Experts of a small language model: width 128.
Below are experts of layer 2 (counted from 0) of a mixture-of-experts language model. Rows are named router (the router's row for the expert), down (a neuron's output weights, with its number) and show model dimensions 0-127. Each number is 500 + 40 x the weight over its row's rms, rounded and kept within 0 to 999. Numbers have three digits each.
Before each expert's rows: "comes before" lists some tokens at least twice as common just after its tokens as in all text. This comes from a sample of Wikipedia text that the model never trained on. Tokens count by the router's weight.

# expert 9
comes before: " ", "\n", " —", " N", " \"", "\n\n"
router:504481538520500460468474533447516565520476490500521503510465470502440514513450453453506657480500495497447477545562431441507566436511455528485473521502532499460515435517507535482512450463584481491514475531561457484470584462428520529502565509483515415543434484568479556424599473497515481499548498515524464483489442443523490470544486467471527530517533440501475473477498502482439487466546
down0:566462553496448564512462441416488494481538474535512555564504530526418502503473507496505492530517550563502522538518472563578608519453442480513555533521506521460450490512495493476508446455488472488547539457554417542529527496443466494515508449523515462506535487544476472515544431535453472534522442564500474529512476463440519517540528480527438456443572457488437464396449497503490494511547
down1:466495493565504465579496482518495537476492510501436547423546537424457590495456557523483547469521476438516511512454540520464538430469524453529487488474483496571502502541534447482539519498511465468579531500559473500485457529476499427493492588517467486565520535538535527484515509453455464533521522483481459544481464496581533526441468474434482545582551512566426499524597488504567504512444
down2:455471491500474535536441490470448571511464484513501459508439476478529487401513494507567507494451516561528466458473534537467447505573469510517567499438480513564514558542487500507480493580420543561550560498457475434481448491531506457475490544531506483498446503432514449487496466511585506531480515492533451424494514470475461485566526504480541491556512499536440583545572487470491387538502
down3:488539473411472446539516544470520489425424460536543471476511388521439564518520518472505490526445489474459481511505528448471475491527475562415526509522533521501475553511477542459550469486504456496472543512567460509456602502503496522544482496519479562420527445481517546525509543488464489486525493529479536535574442467421513451478464549443475583444521467488451479471505469505498604507528
down4:487567544464484446550460543394478462431543511539476484460470495468561517553571493528514485474522487467487516471497520528450425494510492518523457508543495507531512481512454519482436522525393546536517430511390531524447488503573547480506467405524527557607513526531491503552481539504499515534423487529486566478451503510485553467486546492453457483480486458467547512501499596479466497475502
down5:521553526532565534522464552487529470488449455573496472497474537432520475479478435505558495448494479495518470524505516519498469513525469478545509449505433525505450524531570554529458424477489518467477435465476511546562423500548460526538482539545520500541509547416501471547512533546447573510497517416445488471569569460470512595560547558474517483489532490534492540472444472594553510527472
down6:454522556543510453539541477534509473533477536519437551532464476414520469563547517494475571557484502466503476551486525482578451443514582515568473436493509425505522464505584427582494493582479519532506508452507521526541465437486491464482505539482521529487499473515509464536508533554499525468453514519435527465518474528462492521531560458600458445452485477550463574474517458503455484581493
down7:505481466451508481475436520520511427566532522473499529509465540517620479556565426539455425488504439474598529471461432442462454485447525552472534562477449490469524508487491497493446521521442514521497506496443526452507516513541489519502491494484531462458494442484510513536559567484527482419535466478497535530511401581517510508493493563558479494455448550518576453528462473547453493493476
down8:479507475497507563592526588453442563533456429503479491441509473535444439546511457519439521468480477555460435518468497592534490523478519498458488538485515458534456473430478494450527505474486510480411530519480494495432549466447482505512489533476490442467524469482484536503445512554551552544520485548535509618493562510478503530497518495473421491430562496560531530493470473582509490462539
down9:461588474391514511502537537474504539502524485513487483439495541492549421500521548472574531510481498437487562462517456489511483534503510454576510526456544437489451501500463449521531529486489514522510458446484518483474509517534536528387485558432512454518527408527453589503488469510496493493453502518569522469507540538547502378408496524463491503536510464535492537461558507470567507537526
down10:477443512544479510469525501561523571415502509430563503520466540489534524526479519433512440442454519470474511539491501513512499489435519489498497510558490460512528506466475542438518470553558560508503539506498530483530493482446616553503511559493492517483467509499495561451570455483471564427495494517486440485564537516494494516392437501512518484513510449443481452420472501485383532413481
down11:491496493505479552475501491498455517555469491489539532479433487539501495478459520480438560539530494475483540525561508550483480569486489562485472581515432519458513414563518528522482449523456489480531471605474531505536425465451479517514515516525505575516520557541529449476434451563461471441483495449530454481636543512530470524457555444469541488524471491519439519557547515461457452500440
down12:412469528567577465540493526538494554508529498497541498504455465463481491461537567583527472506513496481487457501420395414467480459450485461523563519519484501493429488476476492491480491564472482544506509525593511453540447503487530458542479496459527481610462490603499485506530487541444508489511500458505530511515501516537446519545495524495494523509596448567469484433523427512512482448537
down13:562474519574529557515491442436516510433487495498519542530521495544547471469514466450560469424458487512486496481506528453488454543524519541500477492492505477438521514493473464522503489430478464564392550497521518454479485532450523553453527489534463515517508520418521624497438422577463523465467525529508508490441509551497478521525437455549503454514491546386585470518519496503466528451496
down14:556463479486455553583491500467479501556433456447555413506491540527479483517504479469531504474522472503477515503498544490449446517447474560490495470564503507496540538489485515501497518495523519463516550548511493545488469464431470462509538530567487516466491442440553529437418493484443451503501550473536572569501454456477478485564440520551564552553497439484497476452654442473487478514518
down15:486483428504536438451500531498497447536540522409440532512506499474527438526588433569483504533541524487500513448501458508497472465517493516550524428522440505495434590477492469449458533497447599428512532501498517476528560507462431513460498479479531551506534517445484412561480537490552524477499484494431511489496518525562556451413485549458480495540486462501497546485530479531590527543522
down16:521517464533471489474541429546541528466498501544549461484434447446428474438474502527523549467521523511463451588525470472498461462536490565496559494502484528554484490417542562545454465554446575473522502516432461524458439556484477512498427476462506439469506463546482492525521493538517550499499446453415447511506491523541497601486449524558524452489492545522479528523477533568429509474551
down17:464569556498524504519472527591473464581529527506477504510497516495460534491443550535408560423522450457538520493557517555477577460459435474489514545534536469523476442555547476501498541484532489479515497488473562493507400509508502530508493542512460457538569426539506531497500560502502475580525451459519515465485499573603487479511461548459445450503509489567506436493527461501453497460547
down18:489415545476523421505539470510496540538454498488445465465506470449420529418524471466554541518505488508509488530501496519495540479529434454510485451503528498478480459471556473553566483574541433483569511528567470487452503498486529427583477477507461515487417514499456518441446485497472566547547459509557473525539426476528535503494462451471473476448567500533437507573450564525514458437515
down19:517471493494429461456586566543476516393483493515527477525550473508542469503515525469562511535496508524468581417511570475487418539504495439458459516536495484450459583550546563457481493424485516576511482503476512513475468500558504487598420478482474464485448499500495584494420484494527471508515470507551528466535524502469459546553437531528473517518518583468477541545516522492483462522490
down20:491526475553470473515444457482501481433511517522468548490454507502557484483405521465489450440585418546535516542473476518484482496485469528551531487406496551517509469549454499599510576499503529528492477484460451448517467392483525521510533469510546433503518513563547459565491464465518511469499546453489516464510497501524549498501499424484488526390506495557540498478601463490518535449556
down21:467483503472531514536469458562515446525497470476587536508500494522476505430500497463587502505496562529553523526512468541501473512494561510448526528428466533468544491487511483515452491489486492563479561465538407565498471514435503484486582470428502470443499547535486456486554480496542500486520577498574443467451524490453476535552476489518577476565516545524476471426539424388541474448510
down22:537433421497485569484487628504498425459452543524484535545515573477499488495553434458534555511516504464445509529455506510441471507472517498493507420439561523514507516435536518496497467511511511523581523575480488504457403506425597484453462533524493533505472520530507552497436485459461478528488455489480441480531470495539536478493532492441465515479472453517517547511450434552551531545524
down23:440446510581486455554503457553560549547530524425536480556436515550476522497558551530557477468536520448477544497592536555459517497524502477455497535447462481532485495511554498529454543544540457487557512429455466539454498468539525545452514435494440551514537537522486514508585482527490454493502514506450523451486546493420513472453596546500523465537525578518514468498542454511470504534551
down24:520516521495571507410446498453537523511546502442505513471529484480449461516496581506524523578523500507580491567515512478479476510470548515491554500553502469517602470452501508535536494468530468469510520549440514495543446537488516494462511527461503526464518513521504560457546563472496432472462460458527402546463463537464556553508517441461479492515563459533503492422585387496486550444540
down25:477479486529484527527505551519537497477523504480546482534534534623505494508554470518446552504530572483450487491467521468600577512554468483476493535476479501499441495588538491497508536485477530480401529496505541409535431512512514560481598513466438487477522428541447565501489524528524531605476527459505487478524538447509510458519502445516503484454420562460496538531546487519565530501505
down26:525490569501496452473523527474496478564496529525605436458540554525489492486488523492563459533474490474507460540467441473431490455481509464529535510468537511435477581483460520461535492447509500633465505545588457517521434433482525444480537480519491493565454550566487486484539474509481486516498498491499445502530481547479389553578481496456509538561519504511529452445513440438464505507527
down27:492503485471457445474489446433450472491542441487453510538475539519542480481547515520476460546473554541551569522513498568537452515483539538564498462476452480552567468490542493450524499488529469524509455479504463572573534504454517504486441502501556548477602505463488479495476556529535531423537432443466506517501452496534520590534565458428497541527441556517404501592515531498501499512494
down28:411461500585487533520549490511564557506502502598521547513576511485467536491482468523455505553515441442528447565499517456495496441469491554552560433536481493520537485507520493470511539535470539508506507429507426507533447504512433507534446536472526507520476517459562470438542563520408531513428485467509480484558509510557481566547491549459435544532518470460492456456501465457415511481486
down29:456509476529466543506499492486563482471480419467548522574483446527467499540569468426492443534429507570429467467492493553515547492499555403507474432535512497457502470508477480570451532466492460498587507468463445550484508461528567473544498581544558489508487441537462424403554474500473520498504523518521534506506509511502541526447574485508533534520520496484441524520539556424520490469515
down30:468425475466539510496529458513491616523459523562502519449512527507437516520446515553480447450540453453439519541466464521454506534522456478479485494522513505565509527513462524421537533497575533442499449558481465480438442458533493444509489495513496513476511452558496529429429559558446478602478462519538518574486454555495473485454568519489473527523480513528522560532468492448475548446556
down31:556506575512501393478577505448463569502518485509471544537463501426455506518496520471503471473481584512492495557521510450452521580496536470502493561534567481506434536495534495464580490483498474441557551565489483489432520460470498469449475531575432562481397534499578574489485478484498506522537556484488474541466471510508533495534456499523459486523494489523470443481536483525554451423519
down32:503472527496529496440478555514512453515520552507480490498495559506547504563448453461482530496504473546465439504431431551560529428576516447498547458582588485509508472439552506488518430479519452530524517481512533514430456481503480474596479477485485481470530495560545485421527491449511520515455508543489488485603527539459548505448442557481454492516488503569559424500485524515568475442500
down33:422535555518495453560542532537510545454492551481461449496468526437439515489520548475449444424459460497563471498524496479430453497535487532512556503513538548502474499481498532425507527522495544563503493521525559422492459486467463512498493516402488436490524481513418573514476487470520533492461528549463499546500407532498581541475507537495533511454485454464478406563468584504445499460521
down34:506493521551488522519512565545506566476490528518551502498547471468525486490515551541476565502486467446466492430549517515431519450512512466501473549556503542462460488423521495531444471558487468458496495467525464540470381411539530505535424483464492511542463510523527564467439470445463566443489529478488514489471566466546516453514426498465475558490478476410498530497496540502447621538498
down35:558465535517499486545432469530467495511513478527405485491478537446510498512548473602450490532624480567532493494450457567545517519506433501455481493474492525497486497490555512439589499574439512565435436462473511467535473468565509445503570520478463456495506466576489489509450537514507516496471458457423539428471468446516515540484531500501465513505498502438508527502512422519441546505520
down36:517486503499502493528576560478536492498504475489412395485538503458517417499451587475588552501509519513411471506493507541482466426482506493514495530501485537539513497503502470440607551528452489476509583510545491531458535540533496481461570500455482450459553523515552549494531536432482493450524464514472501523523503411492571462536508537537517593503520532453453522508424504509530504551532
down37:433523487456479506406514578464499519528554466514566504496528534469486495461489468478497427460470453456484480502436460425550502446466521433493454533507406471526507496486521493517452383433415425471447491475523506472519458496497512534515510461550466490451487556459545476510569516518491515520489529416509517487419486515541562509506433480494508514487525472436435424456477473448519493460478
down38:462549463518478532473439506490507526500546492470421509442480513450457570531492514464500494519544526529445464477523484512501463498494574447500513488490574513520531553552472514516470488473514481543578526504528497478428481530469576493480539510467525514516513405552474580454510478480547503426495383569489486520531395505453592514518495583524449522457549530531543500488552526546474506566451
down39:537488507612607461529531462526602477441554524471494455504454496533534537573528528569542467527535487450509495577536484513517492475474498483513534456517542466458544487463497535514443426579543470453465467480436488560570486500474474518487445514445473515474553508512515480512592437523504479489561445537494522480521533560472508535436492443473481486453499495530499520426461511553461445501489
down40:466455511526425489485517487473465552503556497472491515430479497467528454498496494467492485478487569504502506429541608462578516591494565520534472512508484576468548485492454474550543508425516541508464481551509501536470513529453506467468557467467521478526496507470518492482444427515476515495485420621575528500558501575579470575495477541471441480456510442452477494525545473432505521492489
down41:519540435405554500585463516443518551649482487479498518469547530493506462500510438524483500527536554484482466503527534484584480548506472546538487493518518460511555509576536474476466489507506448474464530461489440427530491570509500490516495500479555448545570486487437517537477534573499521448542483466552486472498506471513494514488439554438458406481525431450517505496546475502492578518521
down42:438466479501525484464521476442484474488460504449572506508477557471540499463480595516554431526397550545490448501489460437444478515484587504561585491506524491530530440545500544542491565509486529546497492482520490574585517452526408551491508498468486526509472501442531508444448489547516538517501521486451485496541504452467509453476447405508569518478537486531416493454462475469478506531511
down43:462462408541558497494542479492450465516591501513457471597539505483506491424429472458527570543540521559516444516562456432516502525535514503569476452520516456512560472518580492536495485515484545523492536468497498480542517454519452536517548449504490473397489474451499497574552477469502522418475547494559478515486552546449460509505541539561547454551455501423530510459459495493481495485493
down44:398492504479542530511444485540454508511528439461475560525471593521432476526488491538526474488486537440537455522499517500379430483421508463501466532529551462511521449539564474490486506517513521558576489472507435448575516534510499545546492604538494577481554471523507433499518545481512508496514495520484529557443455519476541446493475532530462425486527495561531480552518487519458544487455
down45:443603519573510457473480502496466501459482510418498409507519460446573414411465469464522487470511484510505481490527457515588505471522456513489523503502453461549460440431469531513443438517486472514442486470441503442491420493553470558494471517482517497456539538441466560550505457622526498516464527445502503527442548508474471490475481497545527496579522477477478470505549471492486507487527
down46:499481451512538498559576504539482527594494499517505460448480518519520494437417507417497509525536500558451487510441454524480553531455598375458552472566482557540506475546564496468505487562567555521545504476561516559504523531497481505530526504475540409519523483505456484484521516485555503586563484527512474507505539507464548497520483481502431460441480535564530515496499527557512562493484
down47:517521576445473506558454480387509507555547471522531565548469510422482488497506497497567501498495458474574485460517554477526508520546545506542540513518490439499486459549521446485444471488495504503539516457563427488511491531553523518453464537534532529524486521416398453463501488482487543456506431501511495484529551518452485584628526480480454485481500487472515451558498431457546482484443
down48:479544449485552549551425467517515462589533462462534482576487525477573502454553517518440441532521423489535527431489546469550530485402462581585509484517524485494497518538502465500414551492525488528472544508416489524565486516478492466485489474515530493502509446486505502535513454517545526497458507459531536476438549532500508426599514531521454477547550481485546447487482480414476527479480
down49:551453523545427465448443530464502437516410501500599485501495534494504514507454493529528482449494473532420482504488435500507486486475447451449527488508465427485454428525559525443534455536493522481502472469540460521461612540470532464499521534465490476511503540492526429447547537540455501525484553473521494494424520469480428453543513583509504449431508541517497443458494480417562526466508
down50:488372506455513515476503595539506414517488471466464469513518480486501496484550479591501525525444503588481450578531517554523501482451559510477520449577499410506507443475485503499501482550495438486544444536526468539541493484524488525475530549528560427425560492483498452538489496551516513486498416520488557521454513457435511458482517483436518555499467507546536548457518428508526477479476
down51:493461479527557567519479517485558460545520521436421467520564465468524517490507423571473479472557498548494488480480456532502501483410484448543478511532487548514539455480446514494442572564492519405498457556471474525492465485483516508487545494508509539447436501481519483447464528528416524544495476448518608549508495472508552464523585491452517504492558488527525536443515398489438494552478
down52:451535529549462538492525548521493532434465506507483516458515492534546481507426452482562421576489459519469473437429485502438526599437540462510508507444613517574467544475505409437498491482549498481498493552550539532450496542511542451411565563533469506519502476473415495482453518488502534516513493566439480476491501459484541486473489489547447473565527484458487514482500507486474504527455
down53:558453566519443503506439624516530514528493506479447509438520505458577507549502490486493488527453491522487450504449364552495534497579529490451533541552514468485470500446551502469511509483507513513470457518422501484461453509450463448543545538466492489502532566453521509489553532554484515562514533454480556497558519526494507489508532606510501547481493423483557439489459546508545500561509
down54:501567468504511509431522487494494564495477409508582532545494505536492512463485541437524465535411506492459430544512440457566472528491559541464446480504504473484498530434475478441557460479479477476460541496431489492510530455487475623498521572468436501499459512490506507474526462417443442474492534482515474501453469548465568533492478512455488491457521532411444491479485512445488535442577
down55:462509427554513453523562509530478469513498502519502468499514506555435526478581437562470488550545475462495499586537487483561582497519502550529546487496491515591560538451502481493427460425469499467505463496444492525510539516556498477543503545497507500468491456441438532453589546523492538557522516432507495423501478457483531497499465436491470449428471508472450576585463502554528505529535
down56:487535530488471503453545522586500470516500546470488479471560556561539497546544510489503478495455435542557513553395449527507521511466412498468393445481409477503523491459445465462499545549489496421484528430498471372539492511514496497590494522486502469471480510486506535525547536500543471494452541423496475489457514570543520469480490553481469492504503449529505436462463450497519462486503
down57:467527503483452466484438435504559453589553519500487569505488507468510502486428434549528480516580557524445501459558521520508418502592411472514483419467505506496545522469453522552532547558497477521494495487527481501530514464499465492435493517405501500514455527513538507496495489489510475435567506491551544483455443604452518471524542461460430444504494500476537563508475498544462481436468
down58:578512484399506394535527442459442463503495464506471512460554501477551485576480467498518454519521554532472558486528486513486477580548550507509517482513473526504542507590522506542474542427512443425505409520494512524522505518498447439493490452512508530480489484471538446514504534498559424455510496496508511559475442495499545503431542508530523571417479494615468530538471511538484513497445
down59:474505451507509517530556474558547470459530451582506545509572506539456476530478544537499450466537454422451491504431519537498484479448524535466504448493470465498534474483533477475486429474511472470477547507559484558423582596496493493472561486473533529507534478468501457577414502461469505500427548571546515533565507453463532486520551484504489484516424593517565459515529467492432520495480
down60:482574500459538382448549475560465449493473467440475426468497501493490540531504430530459510498396449537544478481530509501444519500480459504453529459445498495545537510506581583547538526528557467476539552482507486559463503532431547505495514577446465446545454441497517512488494507502487498522539499478415542498507521554501536466439462533509496520465445499461464493432536574520449491530526
down61:453500474572526565445555546466520520502460508467551428433554537520533483475566567542432551472462463464494492430466532403525491502434469491557475468460444457493491484514461526554459491476503526501498585495527509488472441482550512481448517449503539450507490497573457490481529501536476482503476450516517511509506514469508435525565527474520512564513566471434522422502488363464521506469503
down62:532433483475566503509565535490534432549544475513464515509452480546457498546552506509563512461597434544538519508509531507492504500531515566444487501483560529567534451464508504520446517447565505464524485532458563565493460567502473455502517552454490494481505489561535506504525526502416451508494467546428473429448407519514551484448478449481506535465458421554559485450564511514481508444507
down63:502513500515502550451529522472547487514547394502544485515463567545525511480473439435440487508531421518480471496487562556502552492530464520509543544480499529500520580503480479499489481485488517503458466517505548472425447461531538502496518477478536529521599498493417397474518588445510475519487483542425597475445478487469573453479526546527532438479524554530532441466443507520557481480452